Weights of a small mixture-of-experts language model, trained from scratch on English Wikipedia: 11 layers, vocabulary 32000.
Below are experts of layer 5 (counted from 0) of a mixture-of-experts language model. Rows are named router (the router's row for the expert), gate (a neuron's input weights, with its number), up (a neuron's input weights, with its number) and show model dimensions 64-127. Each number is 128 + 24 x the weight over its row's rms, rounded and kept within 0 to 255.
After each expert's rows: a language model's description of what the expert responds to. This comes from a sample of Wikipedia text that the model never trained on.

# expert 5
router [ 87 137 111 108 122 165 168 115  98 116 139  93 162 130 125 130 139 140  67 133 122 122 129 109 162 126 159 139 113 153 115 143 147 138 136 161  64 130 155 126 134 126 158 124 139 111 132 123 126 116 129  81 148  86 113 143 122 143  84 158 161 119 125 125]
gate0 [110 127 116 103 134 145 112  83 129 142 143 126 110 137 128 135 184 119 123 119 155 114 151 123 161 137 154 136 167 120 106 134  79  79 139 126 142 134 123 130  78 104 155 134 108  96 148  94 140 116 133  99 107 155 134  83 116 124 141 140 102 108 123 134]
up0 [117 172 125 123 134 154 123 119 161 117 188 123  76 165 147 130 163 121 156  88 116 107 153 112 148 149  86 118 126 114 153 144 135 113 157 158 128 133 130 126 151 131 110 124 155 119 110 135 116 109 110  85 131 177 120 109  95  71 145 123 123 125 121 118]
Description: Line breaks, list dashes and heading marks in infoboxes, tables and lists, plus country and position codes in football squads such as GER, DF, MF.

# expert 3
router [124 149 176 128 160 139 121 135 121 127 115 145  97 133 131 102 152 135 117 154 157 146 157 125  99 132  92 112 112 152 114 185 151 168 116 113 154 124 110 122 141 106 112 154 113  83 125 101 117  71 145 155 158 119 119 141 143 160 154 150 119 110  85 130]
gate0 [112 128 148 138 119 144 149 150 127  97 118 132 133 129 163 102 115 118 126 118  95 141 149 155 149 125 123 142  85  98 112 151 117 155 118  88 133  90 111 144 141 126 130 141 105 120  96 123 150 126 115 100 186 122 146 159 114 139 176 139 167 145 121 111]
up0 [149  96 130 100 164 154 154  86 119 123 141 106 107 153 176 140 125 128 137  99 142 134 106 139 168 109 113 153  74 117 123 165 140 156 111 113 134 139 126 146  85 131  89 171 110 109 143 168 122 125 138 126 118  94 144 149  83 148 119 134 140 124 120 137]
Description: Opening word pieces of split words, especially prefixes like re, dis, un, De, plus "See" in "See also" headings.

# expert 13
router [117  98 136  72 154 134 119 155 120 137 105 154 145 150  91 165 120 115 141 127  91 196 112 135  91 103  97 146 127 132 127 121 119 137 111 164 101 129 140 123 157 124 128 154 193 109 127 111 139 144 121 142  93 168 107  68 150 158 133 112 174 127 114 121]
gate0 [ 96  95  99 186 139 164 104 123 140 108 148 120 112 137 122 138 145 136 149 148 138 108 171 136 154 120 147 122 121 126 174 152 112 103 109 142 129 153 143 129 135 121 163 169 120 117  78 133 132 104  97  79 145 129  85 109  80 101 146  87 124 118 109 126]
up0 [167 105 167 133  97  99  96 138 102 110 177  99 140 143 163 155 151 104 133 138 114 110 142 135 150 148 142 135 155 123 115  75 148 132 130 124 117 135 103 142  98 122  90 130 117 115 153 135 127 125 114 127 109 106 176  87 143 124 130 145 147 133 139 166]
Description: Bare spaces, dashes and numbers opening table cells in election results and sports tables, plus spaces between species or name words.

# expert 0
router [113 173 124 101  94 122 146 119 152 137 159 105 114 114 164 133  60 119 146 137 112  96 103 103 127  85 152 122 161 139 120 128 116 173 105 156 125 115  85  90 118 152 119 135  86 136 108 114 174 126 130 134 162 102  95 177 133 109 101 128 157 128 164 114]
gate0 [150 128 127 133 144 135 134 113  99 133 174 114 131 116  76 108 151 118 174 126 168 152 105 156  90 153 141 155 119 112 123 130 144 126 128 157 147 120 137 137 107 109  95 130 128 147  86 169 148  62 111 129 137 133 119 137 128 105 140 114  95 127 160 137]
up0 [128 121 154 104 133 122 140  82 126 126 127 131 137 121 101 110  96 105 139 140 114 159 120 104  78 151 143 157 134 136 142 129 125 111 107 113 134 122 121 151 140 101 143 136 152 149 124 157 162 130 103 158 125  97 159 173 132  99 156 139  98 120 155 148]
Description: Nouns and ordinals after "the" in sports and history text, such as Second World War, 2023 final, season, Cup.

# expert 1
router [152 132 104 124 160 101 190 134 159 143  78 129 121 128  95 135  89 140 126  81 148 129 143 133 177 133 126 138 130 172 165 124  92 180 126 135 129 148 118  99 118 141 152 111 132 109 138 169 101 142 112  94 144 129 139 101 134 154 103  95 112 117 152 137]
gate0 [162 127 114 143  98 135 117 145 151 163  98 122 125 126 144 124 121 110 112 129 126 140  96 130 135 128  75 137 141 137 121 154 138 134 112 139 117 122 120 147 104 161  91 116  92  87 133  84 118 139 149 107 187 170  72 165 109  94 150 103  86  95 136 138]
up0 [ 76  91 113 142 138 113 126  75 108 124 138 127 151 119 118 149 111 173 142 160 108 144 130 139 159 125 187 127 107 119 148 137 108 115 133  88 134 107 135 111 129 139 162 138 160 179 130 118 160 120 121 139  74 120 201 121 105 145  88 123 157 126 148 109]
Description: Periods, closing parentheses, quotes and line breaks ending sentences or headings, plus section-heading == marks, e.g. ")." and "."".

# expert 4
router [119 125 118  94 128 137 127 149 119 115 128 135  78 117 152 164 112 121 156 125 125  92 152 115 141 140 154 128 158 161 107  92 161  57 104 136 114 155 169 106 133 154 128 118 147 113 137 150 121 143 130 132 117 123 160 132 112 171 148 114 136 113 135  99]
gate0 [119 150 123 148 152 140  71 143 112 141 130 150 121 139  88 115 128 137 136 161 120 145 121  95 131 112 130 106 134  80 169 137  99 125 115 164 149  85 106  95 132 126 162 124 112 145 109 135 159  99 148 116 153  93 164 153  86 167 119 174 102  97  78 135]
up0 [137 152 130 157 156 159 108 127 117 135 106 100 131  66 101 114 125 131 127 108 146  94 134  70  94 133 104 154 137 121 131 108 118 140  93 119 119  81  90 129  94 147 159 148 122 108 101 146 117  80 117 155 113 121 138 140 131  95  97 125 127 108 104 139]
Description: Past-tense and participle verbs and suffixes -ed, -ing, -d, often reporting or action verbs, such as announced, described, ruptured, made.

# expert 2
router [153 143  57 105 133  84 184 112 143 127 128 139  98 131 114 122 168 129 155 145 121  74 113 151 147 145 135 120 143 107  98 112 158 163  86 111 108 131 119 102 115 161 146 135 108 107  97  96 118  93 154 152 142 105 128 142 113 145 101 114 114 139 146 126]
gate0 [151 117  82 113 156 142 140 152 112 128 143 153 149 136 188 128 131 117 120 122 149 169 104 110 158 120 167 135 108 122 121  99 179  92  73 126 113 143 150 152 152 150 174 113 148  97 139 120 102 134 117 148 156 143 133 107 172 163 100  95 130 125 156 155]
up0 [ 98 158 158 119 126 125 152 124 192 147 146 104 149  99 126 114 131 147 128 112 100 104 167 143  90 143 100 160 140 115 107 108  88 116 188 137 153 132 117 123 109 111 107 154 114 146 116 106 154 108 137 127 100 119 127 122  83 106 150 149 135 103 118 150]
Description: Plural nouns, units and amounts after numbers or prepositions in census and statistics text, such as million, %, km, students, years.

# expert 12
router [142 125 127 134  92 128 149 130 118 130 153 119 165  75 139 141 145  98 105 118  85 137 138 131 133 159 129  95 103 128 157  96 132 113 160 129 121 117 118 161  92 126 136 142 126 155 152 107 110 177  99  82  72 161 177 107 130 120 160 127 160  98 156 124]
gate0 [136 113 115 135  77 121 115 124 129 149 141  94 151 150 119 120 134 177 132 142 140 161 135 145 137 103 139  93 146  94 120 117 137 104 111 116 113 151 164 146 175 102 142 100 145 118 154 150 138  77 126 152 105 125 112 113 121  93 140 123 114 162 171 115]
up0 [106 137 105  75  89 130 122 137  96 157 129 100  89 140 187 165 189  95 139  80 143 106 127 141 114 144 123 132 121 108 102 104  96 120 113 126 109 110 137 158 153 120 134 116 160 151 119 143 123 125 135 156 142 103 112 171 147 112 143 140 109 133 174 106]
Description: "and", "&", hyphens and apostrophes joining parts of names and compounds, such as Food and Drug, Electrical & Mechanical, back-to-the-land.

# expert 6
router [ 82 120 124  76 107 129 167 131 113 123 116 150 150  77 108 109 120 122 121 114  95 184  94 122 135 158 143  99 168 140 160  94 125 124 171 133 129 104 102 145 136 101 145 134 122 128 106 151 169 158 102  96  58 103 177 117 148 116 139 114 128 118 111 151]
gate0 [133 135 181 140 148 176 115 104  99 131 144 137 148  99 131 154 116 134 127 129 141 139 158 158 105 117 121 135  86 135 100 147 116  90 123 149 101 124 112 139 139 132 130 136 116 121 143 146 168 157 140 122 114 106 132 182 122 100 100 159 114 154  96 128]
up0 [ 78 148 159  71 120  77 137 141 113 119  83 135 124 139 168 117  83  83 119 149 137 157 142 116 141  85 124 163 127 132 129 105 117 138 122 123  74 119 145 112 151 162 122 141 154 102 145 107  85 147 133  80 108 112 159 129 178 140 118 138 112 124 126 133]
Description: Pipe separators in tables of numbers and scores, plus URL dots, semicolons and track times, such as 0 | 0, .com, 4:43.

# expert 7
router [133 130 134 151 162 148 132  89 130 167 161  85 128 158 132 113 149 146 130 139 144 139 182 115 136 116 148 136  80 134 114  99 171 135 130 110 110 130 139 145 124 141 112 168 117 124 125 122 119 138 113 156 128  89 103 154 105 121 158 156  93 109 117 142]
gate0 [114 110 169 125  97 167 115 101 140 108 124 143  90 160 101 144  73 126 138 153 112 135  92 127 124 132 143  99 131 124 119 108 148  83 143 134 111  97 114 139 111  75 107 119 119 136 130  97  70 142 135 155 134 128 120 162  93 111 102 107 100 135 116 134]
up0 [ 84 109 116 115 132 112 154 132  73 118 128 114 155  96 122 100 126  80 120 100 158 141 120 134 113 116 103 114 117 121 106 146 107  85 147 118  91 173 109 103 131  99  87 113 161 109  90 125 169 104  77 146 126 136 134 134 136 106  98 115 110  91 115  89]
Description: Personal pronouns and auxiliaries in biographical narrative, such as he, his, her, they, was, had, would, often starting a clause.

# expert 10
router [ 88 121 155  85 159 143 144 146 119  86 153 153 101 125  87 108 128 139 111 171 131  96  96 108 121 127 159 105 120 126  89 145 112  97 134 143 156 108 109 154 119 130 109 138 173 146 111 114 133 105 126 128 142 125 138 145 135 141 144 126 142 166 157 158]
gate0 [ 91 139 158 130 120 120 157 125 145 168 137 117 113 146 114 147 139 126 139 108  76 154 128 120 137 153  98 124 112 146 164  93 144 106 132 106 154 106 111 129 129 147 126 145 172 124 150 161 141 135  68 118 152 150 134 108 106  85 140 129 116 127 136 123]
up0 [137  92 124 108 103 158 135 106 136 122 136 101 152 131 129 126 158 109 179 144 116 118 115 120 126 137 167 123  89 102 112 110 112 131 141 119  98 142 136 136  93  89 133 111 146 111 177  78 101  97 113 134 158 150 171 165 155 156 151 111 108 153 137 132]
Description: Label words in infobox lists and section headings before a colon, such as Genre, Time zone, Area code, Species, Production.

# expert 9
router [134 114 153 174 146 119  70  70 147 114 123 129 108 156 132 128 125 100 140 103 144 101 148 136 166 103 131 152 117  90 160 129  76  86 119 116 119 149 181 176 132 116  89 102 131 131 135 121 118 148 127 180 113 136 123  87 112 139 122 155 123 137 133 116]
gate0 [152 112 111 134 124  88 171 153  72 123 111 137 155 127 130 102 109 128  95 122 124 109 147 129 118 170  84 140 132 124 119 123 117 142 105 157 122 136 123 148 140 145 160  88  97 153 119 161  93 109 125 168 118 160 120 148 106 142 111  92 137 125 111 128]
up0 [139 162 160 162 138 149 111 110 139 150 151 128  90 139 154 135 150 125 112 153 115 141 154 139 143 110 140 134  92 130 121 155 130  86 182 113 106 107 126  87 131 146  98 157 134 107 145 143 163 116 123 103 110 116 156 137 140 129 160 142 146  95 186 130]
Description: Prepositions linking noun phrases, mostly of, in, to, for, by, as, with, as in "Board of Trustees" or "reopened as".

# expert 14
router [123 145 119 132  67 142 144 159 141 117 100 127 129 145 114 128 161 124 111 127 164 146 109 151 107 135 126 146 144 124 125 107  88 155 139 146 147 107  92  84 124 122 142 103 180 122 176 128 133 119 109  96 101 138 126 159 146 123 120  81 111 127 164 150]
gate0 [109 115 154 121 117 146 143 133 129 142 151 152 118 156 149 118 126 142 156 133 138 135 123 144 143  99 128 146 135 141 124  89  84 143 208 152 118 149 110 121 101 127  97  98 139 134 126 149 132 132  99 169 155 174 153 108 112 162 104  95 100 170 166 158]
up0 [156  84 118 112 159 108 168 125 140 121 171 149 114 148 125 136 139 117 121 146 166 123 117 110 160 117 148 148 143 125 130 102  83 121 140 111  83 124 155  78 109 130 166 183  87 123 116 129 118  98 126 116 153  93 144 115 124 122 115 147 133 131 111 146]
Description: Opening parentheses with birth dates, ages in infoboxes, coordinate marks, table digits, and middle parts of personal names, such as (10, 65, ′.

# expert 8
router [137 118  98 117  99 128 150 131 144 142 117 122 127  93 170 160 142 126 127 129 118 129 102  95 124 137 113 111 139  45 150 103 139 104 137 126 168 108 140 158 106 140 142 114 116 159 105 145 152 160 116 170  99 180  99 110 144  67 125 141 106 135 103 146]
gate0 [163 113 163 117 162 164 160  90 112 103 133 126 110 102 169 107 107 152 101 113 116 124 113 128  64 112 140 124 164 138 101 174 164 138 137 128 102 147 122  69 124 107 148 155 119 116 144  77 106 128 132 131 129 111 118 123 130 130  73 121 138  98 107 133]
up0 [104 100 100 117 121 153 146 121 154 184 122 120 110  76 188 157 155 142 156 122 133  99 141 128 139  96  99 167 172 111 116  98 139 154 160 112 125  93  91 133 176 132 145 129 157 107 108 131 185 162 160 145 136 151 158  95 136 128 152 118 106 140 126 102]
Description: Commas after clauses or years, articles a/an, conjunctions and/but/which, and infobox colons or pipes, such as "2025," or "a few".

# expert 15
router [113 174 112 184  94 131 106 129  90 127 132 120 175 159 146 108 116 153 131 130 139 126 159 128 151 109 163 106 127 111 135 155 142 144 120 119 165 137 127 112 180 115 121 147 149 177 137 141  87  99 133 138 153 154 119 135  97  70 119 143  83 153  85 137]
gate0 [148 116 114 143 138 141  77 153 151 118 116  85 126 132 119 100 131 123 135 140 159  73 160 197  75 159 134 111  98 100 136 100 116 125  83 131 135 171  97 111 115  93 149 148  89 121 166 152 118 142 131 124 115 128 112 110 117 121  94 127 127 174 116 147]
up0 [ 74 152 158 115  71 113 180 125 104 112 144 162 115 125 174 138 106 121 130 137 109 172 134 115 161 140 140 128 165 163 112 109 126 125 140 104 131 103 145 139 173 166  95  99 138 108 131  80 137  85 156 167 143 103 145  93 134 125 173 143 157 102 126 132]
Description: The word "the" inside sentences, and article or marker tokens starting lines and list items, such as The, A, -, |, "2.".